Weights of a small mixture-of-experts language model, trained from scratch on English Wikipedia: a softmax router, 7996 steps.
Below are experts of layer 2 (counted from 0) of a mixture-of-experts language model. Rows are named router (the router's row for the expert), down (a neuron's output weights, with its number) and show model dimensions 192-255. Each number is 128 + 32 x the weight over its row's rms, rounded and kept within 0 to 255.
Before each expert's rows: "raises" lists some tokens whose logits its average output raises strongly, later layers aside. This comes from a sample of Wikipedia text that the model never trained on.

# expert 3
raises: "astery", "que", "urg"
router [ 96 112 132 108 127 114  76 119  93 138 206 153 115 125 126 110 106  57  95 147 117 101 152 165  30  91 143 113 138 125 157 137 136  98 117 130 116 120 146 107 127 121 105 170  93 121  86 119  94 134 107  81 141  35 154 145  86 142  95 154 144 161 193 118]
down0 [161 104 127 114 216 118 207 123  88 158 163 134 172 164 120  87 137 118 171  90 169  94 143 111 125 139  97 153 129 124  87 140 137 172 112 147 153 136 135 107  94  89 136  37  83 115  46 106 120 166  77 160  87 126 137  63 106 199 157 117 103 146 196 138]
down1 [118 155 149 123 146 108 153 146 118 105  72  69  88 132  96  70 148 103  97 191 143 100 110 135 137 153 171 159 185 142 152  87 140 156 154 113 132 191  91 117 116 136 175 101 115 130 125 180 141 135 106  57 142  79 143 112 185 174 157 128  68  84 116 113]
down2 [ 99 109 130 159 175 147 152 181 105 148 118 122 120 136 148 120 191  95 109 149 154 121 193 169 121  83 101 103 111 127 119 120 120  77 122 104  94 126 146 116 147 150 132  93 109  96 132 100 166 138  78 134 123  94 143  55 176  67 188 116 106 123 126 138]
down3 [159 123 118 195 195 128  75 114 104 124 119 124 142 141 156 102 148 100 148 150  82 178 132  94 154 127 115 129  84 116 139 161 114 127 169 114 127 170 172 129 139 163 126 122 109 140  68  92 160  66 137 133 141  93 121 118 132  96 149 102 108 175 100 125]
down4 [ 62  97  91 109 157 173 181 131 137 133 124 154 113 136 139 136 231 124  94 141 117 140 102 153 145  91 117 107 174 134 146 187 140 125 157 142 150 160 123 186 119 130 134 167 149 117 128 160  77 134 205  83 151  66 124  88 107 100 130 150 102  86 139  43]
down5 [121 103 117  77 142 130 152 147 138 139 135 129 108 131 158 130  53 175 142 135 201  84 179 148 105 124 128 100 124 107 130 202 176 107 134 145 147 125  78 101  97 116 108 164 171 102 112  73  75 113 137 126 116 186  68 150 152 151 149 164 115  92 130  95]
down6 [112 127 175 158 104 110 149 147 135 113  98 144 162 126 143 138 118 121  92 131 152  78  84 161 123  80 126 129 146 186 135 103 100 145 122 106  93 137 146 206 131 112  93 152 108  85 102  93 124 122 146 118 133 100  93 110 140 122 182 151  72 141  99  96]
down7 [ 90  92 105 108 107  86 188 125 183  89 148  96 137  82 147 135 118 132 208  89 168 127 122 113  98 116 101  86  68 127 134  94 162 149  68 123 194  97 129 168 173 168 162 124 198 122 141 183 131 125 136 123 119  98 104 152  99 106 126 120 112 120 161 118]
down8 [147 157 104 124 201 174 113 128 142 171 197 102 147 148 121 173 106 103 138 129  64  83 219 156 178 120 157  79 191 104 117 118 151 162 108 113 148  94 104 109 118 117 143 217 129 177 117  43 116 151  98  95 125  92 139 145 133 144  83  84  87 125 130 133]
down9 [118 138 172 128 137 118 130 139 164 104 130 124 143  95 104 169 128 116  90 151 127  98 117  70 119 157 124 109 110 100 150  55 115 176 134 124 115 190 165 158 119 121 141 151 104 126 192 151 158 131 123 140  81 129 171 108 102 139 122 177 147 101 111 126]
down10 [137  91 133 110  76 165 140 193 166 124 114 111 100 102 137 103 130 133 126  55 176 155  73 145 124 192 124 114 155 135 139  96 137 117 131  97  84  80 145  95  80 171 116 124  58  89 182 132 111 100 146 146 162 130 159 125  94 180  98 105 117 117 100 135]
down11 [187 204 117  88 197 164  76  60 121 121 142  80 163 142 129 149  79 103 107 125  67 116  92 161 139 172 129 148 139 138  86 218 139 148 121 143  74 120 129 119 116 125 109  90 130 177  86 120 197 103  88 116 150 172  80 121  88 138 136 127 143 102 134 111]
down12 [ 92 116 157 109  90 166 159 166 147 176 161  91 155 124 108  99 119 188 166 146 140 152 130 119 121 143 117 127 141 229 132 169 101 140  97  97 165 109 114 172 157 115 108 118 155  91  81 116 131 106 129  92  85 136 100 162 116 147 204  98 104 133 109 146]
down13 [104 143 143 109 123 140 114 122  99 114 114 153 135 178 174  79 165 112 117  60 147 119  62 196 116 146 173 178 201 103 141 153 109  98 107 135 134  99  80 135 114 118  96 154 127 135 152 134 190 139  90 167 149 130 166 131 128 128 128 125 115 105 132 113]
down14 [163 116 108 108  91 145 117  79  81 112  77 107  93 149 136 133 164 134 159 143  81 147 149 151 109 202 167 134 153 137 130 175 141 149 167  99  52 123 117  88 105 110 212 124 181 131 158 166 136 108 133  93 159 165 203 144 121 102 140 152 133 190 137 120]
down15 [139 122 158 143 118 144 136 168 128 111 154  96 136  70 171 180 139 132 170 158 129 156 125 121  82  92 143 123 136  94 221  75 115 198 123 141 119 165 165 113  96 138  67 145  75 154 141  87 110  61 101 128 175 106 149 168 120 182 164 105 158 106 127 137]
down16 [107 136 138 171 162  91 186 140 125 167  71 128  85 139 167 129 146 162 135 117 129 128 123 132 120 162 111 175  82 121 118 148  98 104 199  90 120 126 127  43  82 110 117 117 126  62 102 155 129  52 117 132 152  96 119 125  89 156 119 162 182 120 167 156]
down17 [109  88 134 107 108 126 134 168 114  96 114 159 149 150  87 122 129 178 144 105 169 148 139 124  81 109 113 137  97  74 192 168  98  94 112 161 161  75 100 132 167 171  79  63  79 117 115 155 140 133 131 147 161 198 161 123 182 213 135  69 117 143 156 123]
down18 [133 126  90 152 168 157  99 174 158 132  82  92  82 156 112 142 147 130 123 125 141 153 157 120 143  59 127 138 127 165 191  75 160  95 131 212 115 150 136 136 170 142 180 125 143 153 175 122 127  89  96 153 100 125 126 119 129 138 109 175 148  92  96 100]
down19 [ 93  84 139  93 138 177 112 226 125 128 153 166 132 122 124  71  86 174 149  72  98 133 192 104 145 187 108 101  91 171 171 115 103 129 149 112 125 126 131 130 160  97 129  81 135 110 116  71 178 120 127 144 124 186 106 179 160 170 162  82 172 118 159 128]
down20 [147 153 106 150 116 110  84 165 133 129  67 126 117 105 120 123 106 162 105 106 146 143 124 121 137 113 157 107  67 158 119 165 159 107 133 155 167 139 132 158 122 166 120 106  55 141 108 137  65 140  27 135 168 139 150 154 170 111 114 122 177 100 126 108]
down21 [ 97 151 102 135  90 163 127 132 152  79  69 157 149 166 117  96 145 125 135  65 164 128 113 125 175 126 118  87 105  94  89  96 127 127 118  96 133 177 131 118 151 144 120 180 171 145 126 136 116 108 112 137 156 129 124  91  78 150 105 122 104 104  93 136]
down22 [200  85 141 154 121 139 147 138  91 157  80 170  86 172  95 151 121 108 157 155  79 202 177 164 143 160  52 174 204 102 124 155 204 132 109 164  90 138 149 166 145 117 116 150  99 146 139 138 110 109 168 151  79 113 105 108 113 106  76 118 118 176 105  88]
down23 [153 125  96  91 100  93  91 127 144 145 123 160 154  90  57 118 133  90 130 115 163 203  99 148 116 142 126 124  46  91  97 101 149 126 141  82 114 130  91 130 131  99 132 147 138 174 149 119 173 103 129 156 141 147 142 172  95 141  75 174  77 159  83 154]
down24 [177 108 173 135 115 101 110 126 116  76 109 104 136 181 156 104 139 184  76 188 132 121  95 169  78 111  91 160 165  89 119 117 115 196 121 119 165 159 102 109 106 160 162 120 106 116 144 131 126 139 136 124 109 130 100 130 172 102  90 146  63  71 119 146]
down25 [193 170 136 137  75 136 135 154 150 160 111 145 199 127 135 138 123 141  90 132 147  94 154 111 117 146 163 160 123 141 147 138 121  64 119  72 102  99 128 154 112 120  52 140 136 173 158 110 120  98 143 145  96 127 112 106 139 129 147 126  88 125 151 169]

# expert 15
raises: "ization", "eration", " edition"
router [117  76 106 149  76 141  42  95 135 144 137 137  70 139  86 114 101 174 126 175 119 199 130  97 120 125 120 152 123 145  92 106 139  55 129 103 187 107 144 108 130 128 164 109 123 156 122  99 205 119 220 185 117 204 200  92 138 190  57  88 122  97 109 123]
down7 [134 142  68 131 113 108 130  47 202  77  56 170  77 154 105 107  97 112 185  58  87 113 110 107 142 154 103 114 104 158 158 188 138 107 147 147 118 123  81  93 127 103 137 145 104  86 126 146 147  78 137 112  68 128 171 165 154 151 116 116 159 115 182 129]
down8 [128 186 140 150 110 127 184 142  63 160  93 148 140 126 152 163 119 144  92  86 103 154 143 207 103 170  97 110 166 170 136 107 139 158 123  51 115 138  95 135 159 175  75 119 139 122 111 156 120 127 106 125  68 133 125 134 109 156 156 102 115 144 123 109]
down9 [124 111 103 172 134  88 181  83 146 204 206  88 131  82 126 162  71 127 147 108 176 120 113  67 127  96 155 120 108 104 130 108 153 128 162  91 125 126 119 131 154 119 128  80 151  98 106  79  71 147 132 169 111 133 119  80 122 162 131  59 121  83 115 154]
down10 [169 149 132 110 166 154 196  83 102 144  60 132 150  85 164 120  93 102 137 130 107 163  36 124 154 173 111 176 172 129 129 130  98 140 146 139 136  84 112 112 142 147 122 169 124 114  89 135 101 139 100 100  85  54 122 133 136 148 157 121 133 123 134  78]
down11 [152 144 124 159  98 107  77  94 195 147  55 146 116  92 137 132 106 174  89 150 157  79 133  98  99 141  92 159 173  81 177  72 149 108 117 152 161 171 161 148 103  85 158 111 142 122 150 125 143 135  84 141 142 122 140 198 131  84 158 131 120 106 159  88]
down12 [119 121 187  86  91 132 153 105 146 161 145 214 157  93  93 149 108 146 159 155 114 198 106 124 143 147 128 103 142 114  82 145 119 109 106 187 151  75 194 147 112 171 141 139 148 118 164 111 124 148 146 125 136 102 101 133  79 157 158 109 125 133  81 181]
down13 [118 141 139 103 145 225 140 149 130 165  93 116  56 212  90 120 103 113 158  97 144 161  95 112 111 123  90 208 191 103  90 101  61 139 125 103 155 159 122 143 142  86  98 152 158 154  86 108 150 113 113  97 152 109 100  89 153 171  83 134 182 146  94  75]
down14 [ 99 161  91 125  69 116 154 129 149 122  95 155 171 131 125  96 113 103 122 107 117 174  95 129 185 156 153 134 182 156 137 130 133 109 136 120 148  87 145  89 168 127 114 141 163 149  86 183 165 103  86 141 104 104 135 180 130 100  91 114 136 115 160  27]
down15 [128  94  90 120  78 110 121 189  91 145 143 140 127 106 101 168 107 116 181 120 192 182 147 106 121 161 104 168 140 154  84 135 138 177  98 202 146 140 136  98  72  95 148 182 123  65 106 104 180 174 223 143 128  93 135 114 148 123 133 158 141 119 134 131]
down16 [125 112 138 107 123 181 130 131 155  68 133 105 107 170 157 112 146 138 123 158  96 184 115 116 115 140 128 121 113 139 122 152 116  93 180 128 149 206 120 126 123 163 132 166 158 177  91 142 134  82 101  78 109 231  85 149 145 130  87 133 187 129  71 113]
down17 [ 89 143 123 132 181  72  89 138 202 143 153 127  99 170 158  88 114 173 126 116 154 138  93 131 110 140 112 117 151 107 123 182 129 116 122 121 139 108 150 125 153  81 149 113 190  79 146 154 102  87 104 105 153  89 180  95 112 111 188 133 152 131 111 148]
down18 [128 120  96 137 119 159 113 129 155  88 102  79 109 116 122  73 123 112 189 135 163 152 117 147 130  91 131 147 116 109 167 123 178 178 112  65  78  97 135 114 128 119 134 153 125 159 165 160 109 146 113  80  81 110 120 128 128  72 169 151 100 164  82  96]
down19 [172 136 173 175 110 175  92 156 125  74 101 135 131 125 126 102 164 103 137 142 103  82 116 110 189 136  85 126 156 189 134 134 154 111 112 121  28 144 183  68 112 146 148 110  77 145 163 102 106 166  95 154 118 141 139 131  87 165 144  93 131 124 176 135]
down20 [ 92 157 205 118 134 111 193 127 110 107 142  50 122  98 144 154 165 162 126  94 142 114 102  69 146  61  96 125 144 146 106 133 137 128  97 189 117 124 122 133 141 163  91 154 118 126 136 134 130  93  83 139 190  96 160 156  67 143 115 114 170 108 118 111]
down21 [145  92 161 127 101 172 166  99 177 164 134 138 130 147 173 103 126 165 140 125  95 125 119  96 188 131  76 123 170 151  87 159 121  89 103 133 129 118 185 126 151 120 180 150 189 106 194 109 137 147 120  94 189 102 165 139 185 150 157 162 114 105 177 164]
down22 [162 112 137 131 166 141 157 158 103  77 137  98 140 114 148 162 131  83 137 152 173  94 145 116 114 169 122  92 121 143 150 176  87 114 114 238 102 143 152 108 150 124 143 129 134 117 192 108 123  94  69 116 104 146  46 162   5 127 139 109 155 114 119 154]
down23 [165 123 150 141 124 147 210 113 175 130 138 155  94 172  84  92 172 133  97 130 140 173 170 157 144 111 157 162 164 128 159 142  72 108 169 122 179 150  94 115  86 126 104 149 104 164 158 139 114 145  66 124 125  96 132 155 175 122 124 120 122 110 132 171]
down24 [137  78 120 157  98  67 125 130 138 107  54 155 141 164 121 114 109 133 182 126 114  71 156 135  97 162  85 104 178 119 157 163  87 128 123  90 188 156  96 185 122  78 109 108 119 134 140 148 130 115  84 151 112  93 125 138 169 128 171 191 124 127 157 114]
down25 [129 142 127 133 139 182 109 105 111 160 125 134 148 118  75 160 101 161 159  98  82  66  89 138 161 101 105 133 126 170  93  79 118 193 126 127  92 144 125  91 161 148 113  87  91 128 168  60 122 115 139 176  58 132  98  74 128 134  43 114 135 143  99 144]
down26 [153 178 208 147 148  97 145  80  96 128  89 171 168 122 111  94 126 158 175 200 177  81 135 122 108 132  84 159 155 131 119 121 144 152 187 112 159 120  85 127 141 124  81 114 169  92 139 155 130 188 149 144 118 184 103 134 176 141 122 153 127 155 114  97]
down27 [ 56 152 156 143 120 103 149 123  96 154 176 119 112 154 167 155 128 126 112 158  97 150 155 150 157  89 180 156 141 136  61 133  72 165 150 121 110 161 119 131 168 140 148 117  61 156 113 150  90 113 165 160 168 141 217  86 135 173 185 113 130 133 135 170]
down28 [139 157 136 142 139  62 110 119 124 120 159 208 137 148 121 122  92  61 181  85 116 115  76 176 156 181 129 108 145 132  94 137 139 130 202  96 120 138 112 148 147 153  82 185 138 109 141 105 101  97 131 176  50 170 138 114 117 152 123 103 117 140  97  11]
down29 [119 162 113 112 184 141  86 160 166 125  72 114 101 122 120 119 113 105 162 181 129 113 180 114 123 146 130 176 147  73 113 118 132 128 123 104 113 153 192 166 120 106 184 149 110 125 122 129 139 190 128 138 204 139 140 117 192 145 112 147  91 103 216 122]
down30 [107 142 156 118 113 155 180 105 140 128 175 122 121  97 162 159 109 119 173 141 136 131 125 190 129  93 115 163 111 124 126  95 146 141 120 111 120 157 142 114 148 118 188 167 148 126 107 195 137 125 100 122  73 148 173 161  92  73 104 122 125  67 189 101]
down31 [114 127 136  83 129 132 123 202 124 103  94 170 168 144 114  92  69 151 100 116 102  83  89 123 140 105  96  82 157 137  61 137  84  92 138 114 153 133 164 131 137 156 131  63  84 109 152 189 163 156 126 124 193 113  95 118 139 113 155 139 108 113  95 139]
down32 [124  72 134 105  92 143 203 123 109 136 130 124 126 224 133 110 116 158 124  88 109 120 130 205 122 106 157 134 138 119 132 180  63 128  88  96 124  50  98 121 112  58 125 139 121 114 137 148 138 141 103 125  95  58  83 135 127 112 113  99 130 128 167 195]

# expert 13
raises: "c", "z", "ce"
router [176 202 118 129 186 126 102 126 122 172 129 102 110 153 138 142 143 128  83 185 118 106 134  97 128 138 150 106 144 109 175 173 148 116 137  76 112 128 127 106 135 121 144 124 133 161  52  69 187 142 136 142 130 121 140 155 143 148 143  97  74 117  87 124]
down7 [112  97  97 152  90 127 128 115 141 205  78 110 138 126 172 148 106 143 136 113 134  98 120 103 147 106 187 120 204 140 128 112  99 118  82 119 103 158 132 168  66  78 158 105 134 151 159 106 132 157 120  74 144 133  90  87  91  88  89 155 180 150 136 134]
down8 [ 98 145 116 156 121 127  92 145 128  97  71  96 197 115 111 106  91  89 136 137 138 115 168 148 114 137  94 127 131 162 150 196 151 146 132 133 157 212 149 118  70 132  92 133 229 121 168 125  79 118 170 175 108 123  90 111 135 114 182  89 123 108 120 137]
down9 [134 112 123 102 162 153  77 125 133 164  72 125  98 134 113 142 122 188 171 108 102 137 131 117  91 144 154 118 154 136  98 130 143 113 120  97 123 180 137  73 115 146 121 185 104 123 103 144 123  90 120 117 154  74 117 142 120 110 168 114 186 123  96 148]
down10 [136 155 118 131  94 109 105 131 107 114 102 192 154 127 143 155 107 127 194 136 119 149 107 144 104 134 155 136 138 128 120 167 159 130 107 140 112 171 150  88 173 136 113 125 106 121 205 151  96  82 120 143 116 138 127 171  66 122 132 137 173 126  99 152]
down11 [ 51 157 121  93 124 170 171 152 162  90  99 114 161 143 100 148 123 141 156 133 154 146 134 160 121 137  87  97 156 145 120 130  95 130 190 142  86 153 152 119  90 134 134 154 173 159 116 153 200 107  82  84 137 122 150 179 129  96  94 120 139 158 149 114]
down12 [ 86 113 136 107 151 144 124 112 147 140  79 121 150 142 119  89 140 129 150  95 179 104 171 112 137  83 135 129 118 128 118 162 102 160 142 157 126 117 101  99  89 120 130 161 149  80 177 123 121 156 122 131  65 144 122  71 196 182 194  73  82 142 112 138]
down13 [127 148 180 107 173  40 193 101 132 135 140 140  90 159 119 120  77  85 136  77 112 103  87 163 173 141 116 119 123 122 130 159 163  57 122 196 154 171 112 133  86 165 162 135 182 135 158 128 115 199 119 108 127 137 140 136 150  81 127 131 115 112 159  83]
down14 [ 84 114  65 107 116 139 189 143  80 116 158 110 111 113 150 172 112 144 172 145 132 140  20 140 192 103 116  81 159 135 128  73 181 191 189 149 114  48 115 147 144 157  85 164  46 165 112 130 115  95 143  97 164 147 137 102 140 167 120 133 136 102 108  99]
down15 [150 148  42 130 144  52 139 151 150 168 183 150  95 157 133 165  97 134 100 102 167 181 106  89 110  72 157 130 154 162 111  88 122 136 142  99 128 150 157 110  92 130 126 113 103 191  74 117 129 150 165 121 124 139 151 159 128 145 149 147 168 161  91  84]
down16 [176 132 132 122 154 131 179  84 137 131 121 123 137 116 104 158 184 129  79 139 199 128  91 145  85 167 135 137 119 143 154 132 174 110 135 109  77 134 202 135 126 117 133 132 148 132 125 138 122 123 188 168 128 119 121 106  94  92 137 141  68 180 114 137]
down17 [ 79 127 109 120 135 142 137 101 107 114 140 130 151 207 144 125  95 131  81 128 131 187 150 136 121 144 120 161 183 145 144 121 212  82 145  85 127 152  78 114 118 118 139 111 139 109  90 120 167 126 129  81 130  84 138  63 134 103 145 169  99 102 134  95]
down18 [120 103 120 117 100  81  99 152 118  87 182 117 107 107 109  96 105 168  92 148 115 139 157 168  66  49 129 150 124 117 143 179 109 184  98 129  95  92  90 151 110  65  91 125 115 108 114  48 170  87 142 107 147 135 111 159 140 112 118 156 123 158 118 128]
down19 [164 158 201  89 127  82 130 111 108  86 164 159 117 120 118 133 155 153 125 153  96 165 157 111 148 200 111 101 158 172  99 144 114 186 104 125 131 116 166 136  92 148 132  99 153 116 106 117 118 111 113 107 158 167 109 112 152 147 110 138 116 101 113  78]
down20 [ 97 109 131 118 134 146 114  99  83 104 150 117  67 131  88 169 130  73  95 114 147 119 117 105  94 130  96 141 127 175  97 159 166 126 116 173 145  76 120 139 129 111  50 132  76 147  94  89  84 161 128  86 118 115  75 123 119  95 125  94 148 126  83 101]
down21 [125 138 115 114  90 119  59 122 117 113 130 177 128  91  87 122 149 189 155 154 118 121 140 138 114 124 158 131  92 143  78 108 118 169 132  92 139 121 148 136 113 113 134 106 108  95 107 171 124 163  97 159  97 130 152 126  71  97 150 118 150 127 131  54]
down22 [101 160 147 166 116 154 141 116  39 179 109 124  80 115  98 130  82 110 150  94 160 110 132 171 140 116 155 160 182 156  87 127 118  80  56 100 166  87  68 162 120 119 120 123 121  96 126 100  65 132 181 175 162 147 122  91 125 105  86 125 150 161 134 132]
down23 [ 43 138 137  79 202 139 150 150 140 149 130 141  95 166 126 131  94 132 131 134 100 115 171 155  99 105 128 156 114 141 114 105  91  81 131 181 100 139 135 134 138 107 147 189 181 105 170 169  86  68  93 104 131  81 125 160 132 120 162 148 118 124 126 156]
down24 [135  79 128 195 113 146 198 145  34 194  93 139 152 127 111 114 118 139 113 134 114 134 133 116 131 132  58 110 168 176 187 191 184  88 101 192 133 160 161 150  71 146  62 108 144  67 146 114 102  97 104 156 101 146 129 100 114 165  69  90 135  58 117 135]
down25 [146 114 149 148 147 120 115 129 134 185 121  97 132 118 127 156  94 130 130 118  87 125 146 113 129 148 114 136 116 139 128 150 163 118 127 118 146 113 106 107 124 164 133 153 127 144 104  87 110 182 112 147  88 111 201 141  94 158 127 104  91  75 163 151]
down26 [132  66 159 111 101 122 152 169 175 182 129 180 168  88  85 108  67 129  97 109 109 135 141 139  95 116 101 127  86 164 160 136  71  86 143 155 134 162 138 143 115 109 135  93 163 160 119 140 105 147  91 107 109 162 129 150 108 131 119 142 166 204 118 128]
down27 [ 82 112 115 126  93  93 108 161 181 117 162 102 153 109 154 174 125 125 116  73  97  60  81 154  61 166 141 163 152 121 151  73 127 138 114 151 139 126 173 129 104 142 111 126 177  86 162 173  81 114 140 133 125 133 161 152 132 103  29 149 140 125 153 182]
down28 [155  92 147  87 123 143 130 124 122 182 134 136 100 143 154 193  74 117 181  69  88 136 110 168 114 140 152 162 113 107  83 184  90 141 136 159 146 164 159 130 141 175 115 128 138 156  79 202 160 150 115 152 121 119 133 102 161  85 107  90 142  93 171 145]
down29 [137 112  61 129 179 118 147  95 124 168 138 126 127 101 103  97 211 110 132  83 107 122 114  98 146  84 112 123 170 121  99 124 124 140 115 139  61 147 125 110 159 165  87 153 174  93 103 109  12  67 154  69 141 154  96 125 130 151 124 145 149 167 117 157]
down30 [141 183 130 150 150 148 117 119 122  89 127  84 162 146 124 113 129 134  92 110 122 178 157 117 101 134 128 138 142 142 176 124 128 117 101 127  71 132  84 143 153 110 143 102 139  69 108 105 175 137 134 120 175  86  98  80 139 133 136  83 158 146  91  95]
down31 [137 108 114  71 144 129 155 160 116  99 145 153  80 156 101  82  97 152  98 113 143 154 207  92  91 133 142  97 187 146 159 168 142 121 106  99 115 162 145 127 103 132 164 150 186  81 117  76 110 122 146 142 132  90  76 120 146 153 205 145 144 105 142 143]
down32 [131 147  96 124 158 103 113 168  77  97 163 130 131 139 155 126 132 158 166 115 149  84 103 161 159 176 142 161 145  94  90  78 118 120 126  79 144  67  91 138  90 146  69 135  89 106 121 139 124  67 117 177 129 117 138 118  69 141 130 122 152 127 104 118]

# expert 14
raises: "–", "8", "0", "uss", "th", "9"
router [138 116 143 133 207 157  70 112 114 218 177 107 114 143 136 116 135  59 132 127 120 174 143 133 140   0 125 126 151 162  77 119 105 126 125 124 147 111 137  66 158 137 178 122 133 137  83 148 116 167 107 126  94  88 130  94  86 130 127 132 150 105 161 139]
down14 [169 104 109 125  93  57 144 103  75 122  97  40 119 134 159  91 164 157  74 167 149  98 104 185 166 159 125  68 112  83 128 148 135 138 126 130 135 130 135 112 151 150  76  99 171 135 107 147 143 209 198 200 150  93 162 119 115 107  87 125 169 113 112 173]
down15 [130 145 108 143 118 201 130 182 130 141  78 170 133 124 148 138 143 138 164 115 137 139 110 139  96 150 150  84 123 140 146  98 104 145 128  77 100 159 120 136 144 192 128 133 107  68 148 114 125 153 128 175 167 126 156 159  98 131 152 118 134 156 182 102]
down16 [162 137 156 145 155 157  83 140 150 143  81  72 102 158 170 129 128 125 135 120 131 133 100  66 142 117  95 108 135 104 137 132 148 117 109 107  78 136  80 190 166 179 109 144 134 118 119 146 148 107 109 198 139 137 147 132  97 134 145 110 121 132 155 145]
down17 [158 121 127 102 147 114 109 112 122  80 137  68 158 101 140 143 178 140 127 168 134  63 162  63  67  84 120 155 105 102 151 155 158 139 108 136 170 129 109  99  97 117 148 143 162 103 166 113 118  96  59  79 150 149 112 142 131 138 130 130 121 113 134 130]
down18 [122 182 180 114 121 133 137 123 107 150 131 120 128 137 145 101 128 165 116 111 109 103 148 158 194 177 115 114 164 160 120 166 120  89 137  84 137 194 115 135 130 134 113 117  75  97 133 181 163 108 125 164  96  99  98 104 141 117 152 110 191 135 133 178]
down19 [143 178 111 162 100 145 114 129 120 170 125 163 142 114  85 168 110 120 158  63 125 135 136 142  99 111 135 100 107 166 170 179 158  72  93 112 127 163 128 151 160  64  98 122  76  86 149 116 160 176 116 124 123  48 110  99 204  78 148  54 107 122 115  82]
down20 [145 161 155 113 118  91  71 141 119 117 122 115 149 147 109 157 154 102  52  82 116 160  87 146  94  77 107 129 121 102  83 125  73 120 122  86  58  78 121  98 116 108 133  78 138 164  84 157 107 150 151 178 179 104 129 135 136 191 140 124 135 113 118 109]
down21 [108 158 114 106 161 125 169  92 167 106 152 158 128 138 140 172 143  59  97  80 114  94 128 112 187 193 161 121  80 139 174 140 161 101 134 159 109 137 137 117 107  95 100 112 155 150  98 151 160 121 118  41  77 156  73 178 140  95 105 134 162 159  88  80]
down22 [ 88  93 106 148 156 141 161 127 117 171 101 164 120 188 104 126  60 135 188  71  77 160 144 121 107 144 137 149 106 167 125 120 131 164 138 139 113  65 130  99 142 148 120 141 107  78  95  79 175 154 182 153  78 131 165  99  66  73  77 170  85 101 115 111]
down23 [124 202 135 169  84 133 217  99 164 123 177 131 115 156 150 106 142  97 127 128 138 122 102 133  97 146  85  95  86 130  77 140 159 137 104 159 165 155 172 110 128 100  82  91 121 165 103 106 150 151 132 108  88  68 130 113 103 192 110  91  95 116 102 145]
down24 [152 143 191 150  70  70 187 149 176 138 114 133 115 131  91 135 126 126 131  96 154 144 125 145 130 132 144 142 145 146 133 109 108 121 127  85 157  64  85 143 141 137 127 155  66 141 193 120 127 112 128 118  85 120 101 108 122 140 139  84 143  93 144 129]
down25 [ 63 137 158 113 161 128 101 107  90 211 129  73  92 158  92 127 172 117  70  69 116 156 167 128 105  96  81 149 150  99  74 138 144 104 176 151 117 144 205 174 105 172 121 134 146 128  50 189 137 204 167 124 121 101  81 121 138 160 109 105 121 163 126 139]
down26 [155  74  90 124 109 184 117 142 123 110  84 144 103 125 154 126 201 185 160 153 151 135  99 141 113 200 161 163 143 175 155 124  70 133 149 101 124 158 143 159  99 165 163 119 184  85 189 150 111 187 189 143 106 109 142 153 107 142 119 137 127 126 152 107]
down27 [ 96 150 121 125 122 143  68 172  89 114  50 115 129 113 102  86  95 147 145 143 112 106 119 128 115 145 116 183 118 144 144 137 151 228 145  39 118 143 111 133 149 182 141 142  78 105 159 174  98 104 121 209 106 172 187 134 164 125 183 145  97 124 133 151]
down28 [154 124 120 118 185 147 134  69 100 184 103 198 209 104 158 151 125  98 157 111 109 131 112 153 159 135 120 136 134  99 213 165  88  89 195 159 120 121  89 107  85 137 142 120 160 140 117  98 138 136 124  98  54 171  77 137 150 168 124 177 171 159 113 144]
down29 [133 109 179 124  71 101 158 114 164 140  87 186 190 135 135  91 109 168 124 113 110 144  91 112 175 137 114  72 178 187 129 160 102 107 119 117 143  80  82 144 112 147  98 142 155 145 134 116 139 109 114 114 101  43 133 132 158 107 106 140 141 111 114 108]
down30 [130 126 121  67 154 155 126 116 143 127 181 129 120 139 108 104 182 196 154 135  54 159 152 109 115 157 131 100  60 183 223  60 144 107 112 143 137 146  81 106 132 105 132 152 110  52 175 116 149 107 121 106 180 107 136 122 126  97 111  90 147 136  89  76]
down31 [ 95 107  98  82 155 146 126  76 142  60 120 126 102 102  54 189 127 110  88 145 112 154 109 123 133 162 172 115 168 140 129 174 133  63  58 153 125 125 187 129 154 134  80 131  96 149 142 174 134 136 172  31  87 199 150 162 108 100 125 140 130 133 134 137]
down32 [115 135 166 147 109 135 169 145 114 138  76 150 177 124 120 105 100 168  67  59 143  91  46 120 119  64  76  93 149 108 175  65 157 137  78 108 145 137 113 172 105 166  91 132 142 103 178 168 103 163 133 105 125 103 151 100 148 146 179 121 104 169 136 114]
down33 [152 126  99 243 147 119 137 153  57 134 136 138 114  87 135 149 127 108 151 165 148 185 146 151  85 131 134 148 113 150  54 150 112 161 118 139 139 162 117 159 147 144 116 167 121  72 141  92 126 160 149 163 137 148 155  98 128 142 150 139 129 133 129 147]
down34 [ 94 212 170 146 118 147 158 125 136 129 139  64 109 132 170 119 158 156 111 146 107  49 214  89 119 146 133 116 110  29  73 135 119 154 143 129  96 143 146 144 187  28 178 134  92 155 136 109 166 161 100 114 157 151 179 114 201 139 107 144 137  83 113 131]
down35 [110 146 127 136  86  84  73 123 195  82  72  75 152 107 145 155 172  77 147 175  86 124  96 197 149 138 157  85 136 182  90 112 167 167 134 145 143  99 164 128 160 137 129 120 136 116 131 158 149 119 108 149 111  86 164 119 141 116 180 122 153 184 151 136]
down36 [121 106 117 150 139 113  90 128 107 129 101 139 154 100 145 119  93 149  88 117 154 115 100 149 136 132  82 136 151  75 110 111 107 143 194  84  92 156 168 123 156 178  95 170  50 128 118 163 157 148  59 218 184 140 124 112 213 174 154 158 118  99 164 150]
down37 [129  94 104 139 141  80  53 159 139 126  84 114 165  74  77 131 103 161 146 159 150 130 172 132 163  97 159 136 127 172 152 181 157 148 114 144 117 121 128 111 138  72  59 119 119 132 117 164 152 184 154  75  55 131  99  75  41  91 113 107  83 132 144 138]
down38 [108  84 104 183 127  70 182 126 139 132  92 119 166  86 124 127 176 113 117  89 121 126 116 163 135  93 101 162 134 165  70 146 102 121  75 156 104 157 156 122 142  63 137 122 134  97  78 154 118  78 192 122 142 160 109  80 138 144 104 123 138 158 100 146]
down39 [107 161 138  67  72 129 105 108 126 145 124 136 127  97 108  90 154 163 131 107 146 144 125 155 138 149 224  70  67 157 158 147 113  71 144 128 118  95 109 170 180 127 131  94 117 122 112 160  86 169  84  93 139  96  96 163 134 126 110 146 173 102  81 112]